Weights of a small mixture-of-experts language model, trained from scratch on English Wikipedia: 4 picks a token.
Below are experts of layer 8 (counted from 0) of a mixture-of-experts language model. Rows are named router (the router's row for the expert), up (a neuron's input weights, with its number) and show model dimensions 0-191. Each number is 128 + 24 x the weight over its row's rms, rounded and kept within 0 to 255. Numbers have three digits each.
Before each expert's rows: "mostly gets" lists some tokens that are sent to it at least half of the time; "comes after" lists some tokens at least twice as common just before its tokens as in all text. This comes from a sample of Wikipedia text that the model never trained on. Tokens count by the router's weight.

# expert 13
mostly gets: " wrote", " said", "with", " where", " while", " stated"
comes after: ",", "\"", "s", ")", "ed", "er"
router:164154151116114106144136155079156120124114136094135114124058135112147160105132119128111158108118120126103132082164096143106166121138133120123095110136119163111133139144099161136105139125133119128124093141125139118147131129147092149129125180113138147143130125161138140144193169145159172173144132141135145123148178125146157106113163112177133127123135140170117157139161125146110148085132135148084135131134140135086128189166088129117099138124141141148134140155092099097155138106128095129107183136112151121142140102120150092092135172122126160127116104141100131155204118150103097136
up5:131134098078132093134092123131151136115129151120125154120147133156125152130137155211122163111111110099116130165117145134105171138144121143160102154131147167087129132101135136149112147110139121077125108146161098082112127139171131166099106158103147099084132185154124121120117136076146177136127129139140134095124108119126103148090145160130164161148104103125134157113160126144130157152179136065086136139137161136128145112124150165129161150102129153139088111122143165133062163132131139073129123129136120114092130118142144154141121110125106132119105130094140124115150119131119171133
up6:160120150150099149157086163127106165175163128128089093136126126116109120125133178134110127098183133133099122114145111137156114166135188180136116144166143128122171118132125126142140177095111135150150107148104148106140105140125109109159082139114125091122131136113123145110110114116139123176130101174113084097127120121135146115125152124126110117116154115132097146086111166136129159117157131109101107179127144104141148174125061175108099159166095124120145115092161093123108096127161122138134150177105124139145142124055123117135125122120137111120114134155150108105153157135130125149
up7:151101075106144098098161142125111128107135124117146099138081157140162149142106108103123146122102114138127122066115084109125145090127120159110125118109145154161175164154143118152162107164157124154120109137110124163110159098129138083104156143095141125121130131118098137155117146150044157082107118130123131150130136135092100066139134097109140114108117096158081113141101144139126115136125145108099099117149111123142116143148163135117121076166115123109110111114118124160152118147153194151086120134125121120196145108116141150106137142131120146185130117121141150145112128134116117153
up8:115100109151137174145164125140115133122135114132129114163159109144125145136082117118106173109122166158093167116098145132131127129141148163123121141125092158158147148060107106151112137171149115147171139119158155117134139105134125173177103117073132132183107158108076089141114140114109128108123100152132123132129124114131161120122115171132097125127127160114126123135140124108133108079151127159128180096146173127126176177108113128088098106082105172126137139118149132142100173151160140072133159126124104166134126130135121164133131079121125118129109169140131110145138152150113130126
up9:150122150107111137138138157105117126181088165123149113190129101132140160158097070121148072124112116170110107136134126204118106100141131138145131132148094121138175150078161141128076113129108119135133102122144140105134130111109184098129145116118147166164127153092135161115168123120151155123119144131171150145121125144099143092119089131130136086131147109156117124109144143125136157156171165107130115118127160126135160109108139110140157132121081125088141118105100065153128127163087147141124122120126120111118082100129118110123127109108177130105103127146120163144156145152149151130
up10:179090146101166109133132165181118155139095163112121171116133137112158162139106109118127134129104124186137076111128117129145154131120094106133126128113107178118119170120134150135101131180161166130109096106114124130176190154113109134145113080155108116117138123104121126135138157123145123134127140126149145134152127112122110126120118122110128109155146139125073124140141133105141173120145133105101138150119089135119121101147127116158118115100133141133177095112104069164154143155141125138104109108140148163151134109102145131158122117067149154160078081153105098088118099152075126134
up11:145149125164101111116146106125197191113140108146051136125098122149123159149136118143120125124137122110104164116130086100135131102148108112122119143214121142133149186120098127119147166171164125152130115127158139134105124124151111132143108144145145150151129126101145125143130122100094165150121119130108133100118138149173143117105131119143139133146102155156113125129123114104165152152111142150139181184114144139145092165142140131100117110078159147134117112120128127105131141189088100075168123094153097172120105112103165104131124167111113112123118107163137116131116129128124111121
up12:098145106071120132166128139113140143117104149126159144151088099139117131183109156156136150123127109124117147165103132179100151131144144133106114121118149130134158154137168151168113154150112109088113123166156120127131131182128130167113102149123146145086153117144112138116126148143141128117130170131174073092100124121112121105148164069141121118117092125103068154128105105117150144120137123104110112143125122146126113116120136172109121149119135162120152150099137122176095139177138129140099138166075129107142128144122179085160130131113119113118089082098168123099167100127100155121
up13:130128135120130132150143180166136126113121156132152144131142110132137125151139086130167139113141091125137111117128110201155100158151091143169127095138123195131132125117129125154078119132166124126139187133175123097145119131082120097126117113138133091136111159086101133105128118110153133092122110155093137103124144151135141151094091134133087095155155134097092123103148137073154112120131119069137129145124103167103110154127119097117151154127079121166102134127122092141144138101140127122124184143182137105168123151075148136135066116139146115128130116130115099144129117116140114123
up14:145150098098138128118138124112135106122122126130120138183127119138100130126115057157136070088171111103124124084135120137107123104109131147152124134091143133163202123123175121120149120133129119120131103116173160153124142127103119110148163115131140120104118103141134129120106095134114091135112131157154114087097114114168165111121097139161166100100116115159120136154163144162132113140114147061109135176159172137124152126137151118148136168126109107138094141127152153101110187079122146152122150131123139151104109163120153125170093119090096109103151116146156142102120145132112090096
up15:134139142137149124186141164130114141119086135110147135149143107141155160173139153159144116196121167128123141126143139194131125098146078099146162108163145158125122127138122097164117118133130146104099162154175097086137166099108132170173120144155113145162098164120111091130121145122115093162128127111136134127164130105176135161108092143164116127126143161136166144126147118094125125106105123148141098091144109107151168130144114097125143155147146102137158143123127140075124134115108153147125112111095100115095125134127144162124140104125192118102178135138134089104113136155102120138
up16:102105103155136178130122167124113128143115125126142119151151161104123108140134116119186176160133106116142137162139169163135148117136106084153122135158113128135101131087101129123106115143118117087153135175118098113120128129141125143151145087110150125069081128157141173127146131098069167145122123135162124124143114086125136131129108137078131140117150081127153135157140135115082166131154134168101124073119105150137143153119122103119100102148128117131178158116121144122146154145138173123174125121122079113109106121195095151101132136131148189121126161157111145122135135117131142149
up17:084127110140126103126144140166159137117074154121134085132095149143159127146126112146150101135140103114163153127111132122115136109136179169090124151100155113143113143095132115152148094137154110178158069107103110146118152119109163095169097166163134110101151119117135115160121137118125133101117115114085141119114129134122158174119133130171118059131125113114163117127139135104109104111173139110141143158100128120131113071156127101164157163124171109162125111111150121155147121128125127164109093109181115121149071141136067102146133137146139139127107118125130156127153127135118112073
up18:135073109113155122154129101140163135134233130132152134097128148137125123133151126182116137135065115123119157128110121153132127169137124133121136142127149142137155141132116120149110137140162160115098118124180109088143083109134134113113135169103132146123123136161121121140153104076150157149137160147139135105127134099192113126097121112129164071146145112141138175162151134125150148110150193147109117098142130094126160104129119099143148134172115070151092115154128117105144090145101117094119129104108134120135150145138149142123103111139143148116131143152130144112136151121107063132
up19:174139080141152132128078102146108146135119152137129103148133153172142123120084162102149158121143113114142124119116108136146087113143146121102099149155150131161166130142120127109157119107111129141145149146132105151143110136132155101105124124143135165110143152147153124133158111110132141182136107156169119153112104071185149126096144130108128132107105114149137131127147126120097196103092123131151120156117123113125120138182094141071137125130170133108137154115167085106128116161101117151135168112109118112195178158146104130095114131079103136165141177133125113109127118170112157113